{"num_hidden_layers": 10, "hidden_size": 320, "n_experts": 32, "experts_per_token": 2, "d_expert": 112, "d_shared_expert": 0, "hidden_act": "swiglu", "moe_layers": [0, 1, 2, 3, 4, 5, 6, 7, 8, 9], "n_empty_slots": 4, "router_score": "softmax", "normalize_top_k": false, "routed_scale": 1.0, "balance_loss": 0.00218, "balance_bias": true, "init_std_router": 0.0336, "lr_router": 0.00103, "vocab_size": 9403, "norm": "rmsnorm", "norm_eps": 1e-06, "tie_word_embeddings": false, "optimizer": "soap_variant", "learning_rate": 0.00305, "max_grad_norm": 2.0, "batch_tokens": [16384, 32768], "max_seq_len": 512, "train_tokens": 264700000, "max_steps": 10995, "dataset": "wikipedia_en"}
Below are experts of layer 4 (counted from 0) of a mixture-of-experts language model. Rows are named gate (a neuron's input weights, with its number), up (a neuron's input weights, with its number) and show model dimensions 0-159. Each number is 128 + 24 x the weight over its row's rms, rounded and kept within 0 to 255. Numbers have three digits each.
Before each expert's rows: "gets" lists some tokens that make up at least twice as much of what it gets as of all text. This comes from a sample of Wikipedia text that the model never trained on. Tokens count by the router's weight.

# expert 12
gets: "M", "C", "B", "T", "N", "F"
gate0:128135140113144186153121135141157101138145099119141157170107115156154120134096102135150160149100123162122164095098107094131082131115141119182159150068085100135136166142153105130135168118107139151151130118111131164131145160124121160135149145148112076074115123110092149091111122161161169145124130134087165112141146124152088098117141133123109169147169106122154151120116122180143108112118143138107126169107123165122111162092100128108156129117167119133135157151112089091120124131105143
up0:134151117129109073103135133106123149106107152127113102102148122124093157104182161138138116084156138103154111155125162169139158153112101126074110111183165156112116105119088160125139081126134135120065121144182145107113122109141161117137111098084158164151133123129148120139136130081126100102127131125177115145139131093134164149121105126131137117119057143115112110134125131080117113138146089118148133100129103096105143097152150132136090099119116151127108088132140162135148142133155122
gate1:094125109134123122148140111084140118150126102117146115172100115164160086135125082107148140154135124123093144182144129155146120130095122110138102138135148124144076139173125145081120122142112153134139103133117081159097066153145149098148111168103152105129111120112148086139104095106127141110135132128156157123117181119144092122160155121133138168152130128174139153149093124161146145107128111125121155103121145072080121126118127122169158139109162103104126133099134136149127102117113120
up1:122155118123155112168136091123114166129086084104142151147106095127125101112146115114171127182131132149098170126137147134082146115084106123129130116157149096139093108155159127102136099134107104143121112115105102145098067148138111084148139180091158111123126134125126137130103119128120136125131194138121154157133162097125147114147141104134117147147120146180112131117125090140159148112145131103134130113130144105081101100097094128148161156102139083088117126129123157116158112103098116

# expert 20
gets: "\n\n", "==", "===", "== ", "=== ", "due "
gate1:128115140115127158141168093119142123128141162131127159147146114113146129117112150153142154132183125098150145176144102134155138125093106117155109129170158122126116157129191132132194153117133097136108165100151138113109139131166139110136058129146119130129175132083121112153138125108094136101184140148158112101125161143112151125129155131124105167189140126123118119168151119127092164152130120104133130121130100121095129127149094129101155133131136131104171136148155120108125085092104110
up1:079122109119120131071117166119131162156199091141132087094137152142110095113140106093104092132103145154087101108093132093127107111143167101109116104130104129138118142149105121111146107130147165118154096155129119124114124158095111148128132080135156104150067122151181161122145143135146127134077126155100139106127074129105138150125144146115149131100095162151122151110095130139154130125103141140100124123129143147157126119111153141146141126139147121102070126095120142135140160175187128
gate2:120129134128151147124131159117129123082162164127127121124164092101119146117122147112136136117143137180128150114126116121170156135097205171125105153128117101142120119180118146100113088143135137132098153157131101083147190126159111134125169187137137176113135125138148154121137144118127129140143121124143148125110126138127148088097145136137106157108202136136122140101139129160149106113148121114141081147145108085123144088146141140123141122081150096131106144141149103167112162132144162
up2:109162091176172162124117136105149110141112106110154085109147142161124145106157116087147105122144135122166153119107127151120128146141132131139098097120136091145165094173113163121130131107123134118086153116137123112094110154090087162125137169158152130168154129105111130124122148099126112093144177111094183126140097088125154086169143171141109098122121124171130152069106128105152144109100134089118129150122097122142108172196133120111112090074119128123144136130146160147156154106150121

# expert 15
gets: "\n", "| ", "\n  ", "|---|---|---|---", "No", "\n    "
gate1:154119144120136119057166129142104110117159127125134152105149119112143150106158116122150138113111154139157166146169130104112102080117118112117169110127145110158161174126122141118110143097097110091137111104178153117167099133113154134142160122133114121167111086122146151138111122139119114095177130067160076114177119143119132133135123180177107154119121082131116124115102152143117157151100129126138113141123109138123127108136144134119098125111051115152153130156138124109087146152127129
up1:124114131133147108072148144160088103094138137113156122150131095110143127098123110095131137135124144139133152155145150089118126100112139132125163140149114084148180151150100159143117119098081123104145129086153113119139104136096158134113100165131148150179128076099167134122095121123142124136172101081162088164133140119085145110148163152181109149121115086136117145129109149145149135178108179127138109175130118154129131098113165139138106139123099139131162151111129148102092137145113130
gate2:153101142159177102136134153110107159108127077138088123130124100116147148154109150133089150093102157144159102111130117176086155102104162078171103160130132144151138140091131118115155120148104104123090140098146142155139115147115109132144165122102166113133105182154107129127128102090090101100149117095139127129155128136181099131165104119174120133140127131115143087126097121098119115132134157132105145121111172143114102103134125134108124082114087106125132157134149133109139075110119112
up2:116149151118093144109124107137144078160133166102154140125136163107118103119121119101135105163162104113111149190119111086159102122149137177094138102125090105128125104150103130138099129121160136115132091151098093110115137096123164134120128135163078164115153078096152155172116175168149138169130137108136129113097105144094130148120151139069136149112111130139137148114183120141123170116114110131134126126157129114157168139136149119107151170123134138145134103120104124138143175167113166

# expert 6
gets: "1", "0", "3", "2", "4", "5"
gate1:123145180154150145114141122117148132146114131121122157163133156129118144163147174143101144129116127117130146112125115100136102128145141145139110107147099167142079153140116139141127157127137117096117130105084173128178183110156098160169098086152162107163134152147168127162120151144133102161139080144204163121173112106159129126121122113124116147142130083131130082128154132145070141097169136151126150121146157126102105150108116163116144123133119145123134156107122135145188133157145126
up1:124107090143144161128103162151116118110132124102053113158141128124128105147112098113153143080173112138158128105149137135141129109163145155156131083143079145075112149162125119111130160150150156083075167105121139168158143093119097120155113112124146102114112117121153133152165145129150137141120095124128123118112086129161104128133085132108116167099148119109060124086093136160106117106115185170106093121139116106132136130141136128175132160133118177130137132084130132175150095151134143
gate2:119141127089127113108112141179096169156142139119111158114120111087119136122099163130125125142158102171112062134113143111136171127127134107103132110150099163124179119124163203138148085110122125112145140166107157141137139157167131095141101141148117163141157126132105074131133130114135087143187130096119142104113140138074147147171108132155185133139112129141124145106079145152134130131116131127118099123077142129155117137143094151150153133127122112127127122161133098112092121154140108
up2:122156124107136116138106150164105176149129138113156149142133129110141134158110158125128137143153113164093065129115149125140175119119158113096115115137102148135190113120154200152143101098126119092171144164125164133134151153161167122156119128132105154139170136129088089107112093130148075130203119124112142102126169132076149115159118114167193125127116126122122129106087147123129132146118121127133109138073125113128129144136087143172150127129115133134122118161107126111103143131118127

# expert 0
gets: "the ", "a ", "his ", "s ", "an ", "first "
gate1:124146113154138115160120126148169125136153145121115110095087154117115135110138091214126091121131188101134128146096074135088155163161154101173143108155118119153091112118174154110149155098135097129107141108108124076133109125134112169125151120131151125132099124161143125126136180127129114141130092103115178152087145148106137138109134120179128093150116154148133095090188134118139121127118122130115129143117135141163108140126134077103159117129115130115138162141137125156092142124143130
up1:114116123105131118105169119125072128114145126153144134128149115134106131129141135069128161133104105116156133116141167118157073081105103176090086146068139103176147129147101120144142108176134168152146108158137122189110155167162103102098123143133116134100144124089090128117127127139131140099136157167139098101166125147091176122129142130098134142117116113143131142157104087115127121134091151112125146087108110099099154108138132172136106140096163135109161143078123110104173129128128104
gate2:111170107146071105104133150132172142145162188202110141133137154116126110138143141127151125133069117126141156152103140135145117120159143154158111135068140120093134105139120105109106073137119115116141127095142090161133167137139123138136094123133124097097123106140132137124172099135116146132095150126108134170150125081117120126130163090141139104086120135090109151148163093118157098134162129122135135147121170112138144112081104114156101106168102151094098174156149136157158173121139091
up2:137158105121083097125085171126148140154182170205121138118127157130115123143139156140135129144077106115143159150083159131147103119157118158145115148085145121096139120136137105135097095141122150143130134116134074160131154161152122153160142111127113107122164080123120137125168115127107128148107117127112145173158114115127126112116152094136134142073127141080103127135157104115151088121143145101132102155109147127153113120103090125143108120150089146104102208147175143130117158117131126

# expert 29
gets: ". ", "\n\n", "The ", "s", "\n", ": "
gate1:108115142125166120081077119173103145124146132091126151141133125114105133139147185109133162101088149124128158121185159155133122171141133113110106116104088141102133116116116150127121131113137158099157108173162098107140076122118134133141137132136114141148135130113125125138125132125133121136137099150138121116113116140138115113147123161114114090135096171151158102168115125071168132108137122095152144093210123131141114084098130122134150177110086169158129130159161123139088085138106124
up1:160111100113159110118086112178115113124128130104116113102101149115077116107127165135091174127088136140098169137161140144108109172115162081133086101099099142104155145104108137101106131113172143140145088155128125115145085121123130137147114098106098114125117088120099135109114146137113126139165122155149126108125148123125154086153097133068093118135099148134199116155120110123154133116159093115174141116159124149137130129127105106139135120112117145170096134181125125118088108103085094
gate2:154131132148141166143137121111084170163128119160144132119151106132122096121139145096133135109107118089156141129146101133099155149077100133122118097132142133105087130144112155130095129125120137121142152130131105147141130110130123120174120162109152117170131156140136085147102130198124096139110110139146136079104067124181113104102133161155110111161135122127154163118102127134145114176107143112176142126147208119081108128134132120147149130121127117078115132135126142097145149141139166
up2:139130125098123049126129111142145114105123125126115168142132131152130161115121092116154151111130138152083143130116149110154114136136130143137164141081125150164160136104157107093139136145107113126139102128118134122112140134135137162073152098138129175093096137130095150130163130105121130111144131112137117143132167103082105180152139118118123083070164099100105141099148121108135114132134093109145103149078052129154133142151130121103138143151136123155095116117104166154150101145146086

# expert 19
gets: "a", "e", "o", "er", "i", "en"
gate0:097090157152118076113134123152143141131148125121156105162173136152161141129149131095118150144150134099106116145113100140146136126075159133161099181118103121180109106100125121152118121164115169153129126137159159124106116159135118130146115130115147131158142114150104132138149108129113096181093105148121122112160104117143132166111131138134133133142136104138142119130152115154098145085146150108119103099148138127115101135167136142141145081097118095108127102143135162167117091138091121
up0:147143115093131135127159129126112112107123156099151132097089118119083147144125141145113127123148141142152153121137137124129106130132116100111157067105125099092125136166097163143117122102093101097149143149063071154128132111118104109130138113111125111102109165121179144111151108100134147089110150133157117139119176104114096112118145079104147131114085123103108153124138094115181101122108134149118156167138111118137155185095125156146168149129169147146146134099151123119149089125134131
gate1:131109141128156121144119137113168164178102130127144163137107120116144125167123144154147128161102147122155138117119151098067113110122157115143105127147105103131133138133137139112121073150107132098121125144131112127122157161175102155137146145161169100119170121121138149143148084117163123164109097138136111092127120123178049122109144160177116143104164128144062123075099173121117162127097142125122142108142124124117137078153103129130108109104162107142122141111112138094135176144141104
up1:114157143134107127142167121075057085107134133126117100104143145110118141098111101095134114116159128111103105128141129151202109171125134181120125093096134173138135138102128155136132159135111157160132103119130115133130119118097153129110110096105117161125120137125099127137128160121096113117145155133148127080122114171082158146122111137091134100147133139049146129140135100156154074119149138109158141096076124140137124147148151130106141082174079133154103131105152140139121130132112147

# expert 2
gets: "in ", "the ", "to ", "In ", "on ", "at "
gate0:114153150124146126126131133134098087133110153110137134073111134122161132130110134146073085103108152148155169130146137136139135160110094105169074135111142154140151127117138122135160130133139152137154090164150118148098133138111109129094149090083146094116144082121132092096088138163148140134124107130115103125126113109106167115124093121123128099122115141102126153140164096115155087164098146130124172134116149128129151118123143120119181089119137144129131146148125119078164138142108172
up0:139092126138123129161110154128170156141134112142075123157135124126129128158157122139158158125154136109107103150132102126083137117169151190098165137144161100148111151116093130107092131133134110113104105106141118147152121141134129082187091172144121169138119168129147146140151099091124133112138150110127144115142163156145138125129161112171152156141097085135128106125112165124092158100161108110101101124141119097110132101124140167134078169114124155152153142145139150158086148107129104
gate1:099152169147140101148096096105135127139145096140083120105099101114071131122063116092147076101132130119188130143142147141154122145160099126142140163116154124128115120126146119127150130139114108139138104091129129107149114137121104131145160155138119101106118118104099128112133117117105134102072116139111086084157081146140168124136172163095129154108079124148153157149126150123092116105104137109104109135126165102136123128104168123197126123120111102141103141136142182118152122113111125
up1:150161103126174098108117141117116139137125156129100198105140122113134149131128174140122098117145148153142121136134167087127165162101080136125115170111154153118102074110114188076175137123141108156134094123136142174142144131101140145133131124120124107176160062134126122115116127159113092135086109131138145138154166133103162112128107099120109095182100078119091089169140119114116131122157078117112180142125099111116161114131081139153150091128110116141151099162124114111117145150147113

# expert 13
gets: "o ", "i ", "a ", "-", "an ", "e "
gate1:167124125186138171177120085099134168138139118143078119107140139100137142126147175128154056144089127151124146118110120098154125043181100119170166105168120124126091141135146137119097128098086145148126133125111120154163100123096125122164158113122114134134115138127153124160113098101121136136121104135108088122110119110161131126140128145143143100099154149131133111134152116128152122108150149111115128125155141091145142163135115147160114127147132135151135156152079133158166129091128141
up1:168147114202123122183126095156128158119117163130084165116141122115129125127136157114123099131082096118119152116101148098138118083159102123153139116124105110142106095115171124119131156114103088152151131165089110177121086163131117120168180135130114163143106139155167132131091114158112094087125143113122119144122090104137114122155090112152136132117138141123160147139132127125135153088145162095132117129165146136115143213136137143171117104154146153161142157143138100126149060121127099
gate2:098135156182129153128098125117120121133100136126103158103145147113114188130127139099119123144143078131156081116147121117109101085143150104086142132162122145158174118132121094149085146108092137107116118167083141186102135176101135129130166084099090129117134174136099125151157144135101119116136165170159113124116124109118132087132128109160142150089159108120101134158119155131092120114148162121120144074122099152094119116125126146121162110105106125141148172056118122153104160192134117
up2:180113095136153099085127165090109127132157159114082093137106122125117135150119133150125109143118149153158121148128120150103120152087108129100107132125113140144117152144157156157160144082134159156174113155117121092120115142136156145103122085122125119185132099155136111116086126146091125094115115100111133121103145148117148109107165148071145130104121134086138121117150103107114078161107129128105123156111140129132140094152138143132145137105144158153118096100105128133163124175139147

# expert 8
gets: "(", "N", "I", "; ", "S", "C"
gate1:155150142133124095084140126147129100114112140099079159141133143164121081165134110117125150156120155138125121111140107136129113141086165109143082127135146100131110152119127138164103087133151124112143100105154150125143133138112138155111136162136089116162141131137127125142128134174126083127107169111119126142130172153108106135115114122122114142066191137147113094176098115115152143096095100131114125173127103104124167143064148145100086128102112137139109113158167118150178063149161123
up1:114098110130122167160120142097134143139124120169154108098125118119117168122131137106106096105138107118130140156126147157123163131190085132130168123146094149129132118130151137115133156142072140142118163150124100136097128108126113101155112111139167143109121133118133142099141116079112173136165074131110140113126083107136143121143136131113130104181074132105153160097178126153119100134162170131157135081142132147156086126164094110131159104168125122122146142098097145114098170108104158
gate2:141093121168114102185117130147103138124131176095129117142153116126095143129160109152156133080146112144117127097130157139122119128089089171073093162122122120168111121124116113099133131124123121095126105160076147119120092144139162121129157099112177113072125150176148132134113146159118138141100111097129155137136140111133150144097132122161113138102158123174158125104071139129118113150139122123069117104153092091135109137137150104130059115104171095114093102100146137131168148134110105
up2:145140147119128126123142136155137151133138092134134163097156125108123108139123128114141119107097135150155110168162131050164134139134135117113143107094127094086122153153123098121134125129113116172139128156095104118098127113091132120145141150144108142129129115054122136117126129133158115099132116161100120103155141186148144128131127157154163133134140104116107124109125153129114134127105157125197122145078161178151139087092101113146111095127098163093155111120167125129101136123130174

# expert 14
gets: "a ", "-", "this ", "new ", "an ", "first "
gate1:130120134169112120131119113146154101135097100067149136107143124160114137150152150143090148149061103139123134095121143133112107142144087115174089164125142132188119176094132163128117145146134121134145127132118093117098142129096114157154126110145145116135111139137153135126151173154094116144101112126116099101126125084060130074125087087149123144106109151115109139064148096117123100139154125137107150098148129137081087166125160132128125094097104177147114126094083113154160121117138112
up1:118120155160091120153114109144144088155124119088145140120117120168108139140136138134108135115046106134112134085113161120111127156143102112177105153108139138161137195089117169132103146140146129143143122127127100116097134130071104137153156110168150123136126139142145136127149169152115118146111110109126111107140115103071135086120089102133125135089109148131149153062127086134151110150143104106106147089145129137106090158121153132140120110091104172130101134113092113137170110117150119
gate2:102124145141128117126151136104134123128124136121124116123143108170112140130131155140085153132107114172138078138107133165117092142130104133109138096146087142109132105147137126163150117109135144150155084147115103127120065176132113160107129114188158090118131084118146108109111114162092126118145094131144091159134139114144142128098134137131154149185109071072087116135155115096111129143141166152160095072141137127126142119134069168095145147155160140127133140122161157129149124088196096
up2:145126136102121150137088128177133136119137120124147151126138137104156121141130094119153116144145160066119165115163121090124150104122129115155113153111166112180114162120151123098140133147130124111101170080134133138148172092149120106168120132096118144139142175128124147171159136095171118144120149136109186107135124152139109134159141106134109124082123162184141126150111157161132143104106087146111151181126129144109105127122161095154123116078111118150114136153108118150102138161059137

# expert 22
gets: ",", ".", "–", ":", "2", "1"
gate0:111114124180119076161088140113136124135098137098132140143126093113148121129107126098162094126131102132077123122176103100125157129163144137116157155128169155136129144150158160147161123079114066114127123146120129109130115120123129105141108110128099149085114142127180128136104145148150132108120150124103107121113137128151135111121102111127147156102183116103141141080139132186103120099101100105126166137106142116112133145122151120110143100118118148122136167124153167110143134155154124
up0:160145130103151140115147135140120117144120114123132142129126132139108161108139153156080139131084185083165123135089170167109095103097099131130126092134129096100113115103130107118114128190156180122163123111103125122153144115138156132100130146093159092177152112133088129130176129143092104134147109094121112163156125120120095110139113122156112106136128137138161115162121127093159150142140129143118099106137080165128146136161107111138166178139126129141104072120121089146112097103130129
gate1:125146147112147104139131088112111105110069085164099121130116149135103095120130129115148081133117086107122112155161149113163152146111072136097154147112140123134106131116116155151126143096138076105117172099138088107137132175148176145129127147127123131111166125097139133118128115127127116141123120139114152162134121152124150147148104085138127140123148138116096107140093125080163120096122169152154157114171114108148119082149119141122110172116165112103115108093136114092100119128125094
up1:137139155118134104142148080115077114118057079163104136138127157145096099147122136110157090124141091113110083156146169110165131134091121139115126153125142117128129121129098150165117139112142061096117134115131128098152127190124152142132116163098126114117140138112121137129085126148116124153117111110092147147134116171125157155148099110114134144119118153138092120128123117094173119111132146151143156122187093117148129091146124123109110165133161100110134122124153097075094105115121092

# expert 31
gets: " ", "| ", "_"
gate1:162110127119117101142104109163139137155106132148154145127165175121147137147106087118157108150109102129144153129126137097096146176131122136120127135090103127151133161137164112124095083121168114134126106171146104115123118115127114126117128107095121125134107131091105145160140128127128121149170170101110120135141121139136151164148130124144098110118117162076167135140089163184148159132108130103110122168107106080099117146114085131120122133123108176116101126108118071155157133101161200
up1:115124131129147141080161166140136146111139116119124114090137134135135107114171120080117119134126140132121084103114098140178075080167166132129129138165134140098109096118104137164144154141131129113136138091109135139111125144103172086119123111165107143139123133127163095122145084123153097127068102106165124138135136086098128108105109123129187146133122068130146119165149131099139110102107137138128089107166122141120113116120131118126145124128137157142163157103138193123092114117087119
gate2:118195086113121124191121133143085125165111099143066118164141136127108091087124124081132131109157148141118094114122099128148118162127088098139102098123115110079109091098109135128104125108137141130135135139117117136138167122170106116108109142138115134168099154109145114095128133185166098114139112144091113193108118124118129113105135118148111084136181122122141110116148153110145140128131138118083145116115092133147123103137149149116163126173120132111136157113116138155157164097149095
up2:112154123117076135174139127140099126176111139135081119128133124113091093111092112108114154106142168151112106146118142127105091162133127095113126136162113113106132092090133149113115091144146145135129140123133109137124175147154116132103131104126111143147110164078138129121146140191155128108129108116103117210100089108118139141082136136135136102115161105167134107141179143132133127126099113110091117174124078143134111106124152146094170132169118119119139125105132147161151136113123144

# expert 3
gets: "he ", "He ", "It ", "it ", "s ", "ers "
gate1:138105120135112150145140135120145144146137133163160128148138144095142139116135132123128101175139139114089149081101142135141126139130154134103142122159146089116131099107132140083206179137110125134141126142105111172135153121168121149094145160153122111083096143156134125104137162097149165163116141129126112144119149154134169164075128115147145143147076095143117094142121141125181119151157107117106111129137081128066144162125131110067162155097114131165171118125150118112128113114125139
up1:149127120145116148160146116096138170139127128161147128160179123102140126138132172098140116173132133120107174132104133113160153139118139148109175129161123106120122116095155114091200134132112152150154125131103129149121133132151106158138134179143147102095101141151120136113137166085137181169106141143136115116144164141117149171105125118125133129130104101152111090123112167123176117140168073137126086100116129138087152180163147118091170149112124140149145151149149102105124109087128146
gate2:155121130092129042185108122146132106117154136179121174139149146104121152156104096157133145166113123119116114127111113123102147103110094139090132103109142125122103098092085125139143135086150152097132136089116161175146094133123131115174098073133111117142147112131112099151148114140087137130131107144099090142148137169113105141146149116157135096136108134149163159162079124115149152156085124148143115077109146153088131083104095094130107088120100127134180153120112104102125117114096143
up2:131155132148141171099145116120100154130111127071118107111097107173109090093128142088130121078123133150141142125133142126171112135144157140177130142170126116164155130169154151121144122140135112164117121152136070062115143124105098127106147160162129160102097150132115140099117140102166089125144169114138150108107115105118166114135138133101121139122152129120110129132149109158139109089145142116129138163126135126146109148149170151096162172144165134099074139113166130123123146111175151

# expert 7
gets: "was ", "is ", "were ", "are ", "be ", "been "
gate1:159178135163152111123119153115120132109117150157146085118114128119109155094106188124106120149137146149102126074147077148133144090136121160087141162164130143129119121083149155105125144136147109134133138131115124103149160169136107065107146129092117109090095102123099129133159112128210097165137122091136167097172110124133123166182130154162139144119148133143139111119098093100098162132110097095148118112145105145129086100080144101106135149153122114143161115131128103112143107132114146
up1:168132128140115091110125140102097125127157155129107124095134124125092147117155172099065126141158171152106127123120125161151134108118123136136153144106118140120131108122126124107126167143140058163124112113126135102155138154093121110156156151092104081113104092122133101130100147086213142163118158091130122147165147090136124137118165155156116152130152143139158140095090098119114123111123122110137129112133147132142125128112119119096112138141106110149124111128154110095148067142087114
gate2:116107139117113134075097133120103136136111092149130110130145161150094131069117129120142113126092137148127149064136112079128076115107093120144121136152174109112146121161147111091127102133145154162148130159147114143092170129167121127130107129095083105152134141133130146090117123129088147117116154075162107088107145093076139126146108099118149177140143094129160126139158131110110131148117151131128138115142133120084130151124121124133137126117142142098146119124143129107124152119174169
up2:128103143137124129107079121117114134113131073141119117127139161144093129093141113129115093126089118128126160078140131090145076123103093126158139134167184102099131114143157126087134122145128137160152116168136112168078183100172116118133096120077090112143126145134143157113107115140088121136121144057141118090110123112097144129145117107118141182120152114146171111128135138107109112158108162137139125110121139142080119141149108126141122121141141137106130115129116146105124157109159168

# expert 5
gets: "°", "2", "1", "–", "3", "6"
gate1:151139162149124114142111127135155132127164143150131141137126130116094145171095158159098175122089141095107116147129130108116094143142142179111086122132122129150134139149135111103140161155102124120162084113166101102080104123134128148112143158170132117112162134117135127167107125144107156105146134135102127089129100099151130131119146106135107122103117149152162144157155120123127186148130138096112132099096121126084115180161154161103142124135125115152136108143163130103126144139118134
up1:139166122157125123148112153138129145133139105138123140132107099161106144162101139121138166120140103119109131108095136094138096134126129167122106152087137123172148122115130099145117128140103105126142101121178087151114077160140134134103094140131108112101146136116140102157104115127144147142157141166087071144086122081143127096130094094138151136102128125152117143151176115112138145158136120113115140115087115116087129137155138125123161112107077092187122105134137137108159119148116133
gate2:148098140150149125127155119113146105132116147130100143131100134113168093128080113120099103150105155126117126138131165140158136111127156103157132145093119129121142143123136150141103157119152131106123105185137148125160137104161142131136169103108120167114161118093139132119142103093120115108138112075132154127159121136123101108147108129167077129101132126160115079148145146170091085153102080161149110133140093079157145092096107135128110125197117120155123145129144134114101133157123163
up2:165095139126155132139127103130161096128131118143070115122091111100176091148104107106126102115121137128110128152144170132201144066114134083177131135138139127106130132156164100148098169117122128102122130172129144103142119132160155155143159120117117158126148158132135111103078098112100139118128096130125137118160115157113094153136108100150093127120120168148137146158136156120090106139097115146163086135135097133152096112099126116154141150182138114125127127115141090124124101158175137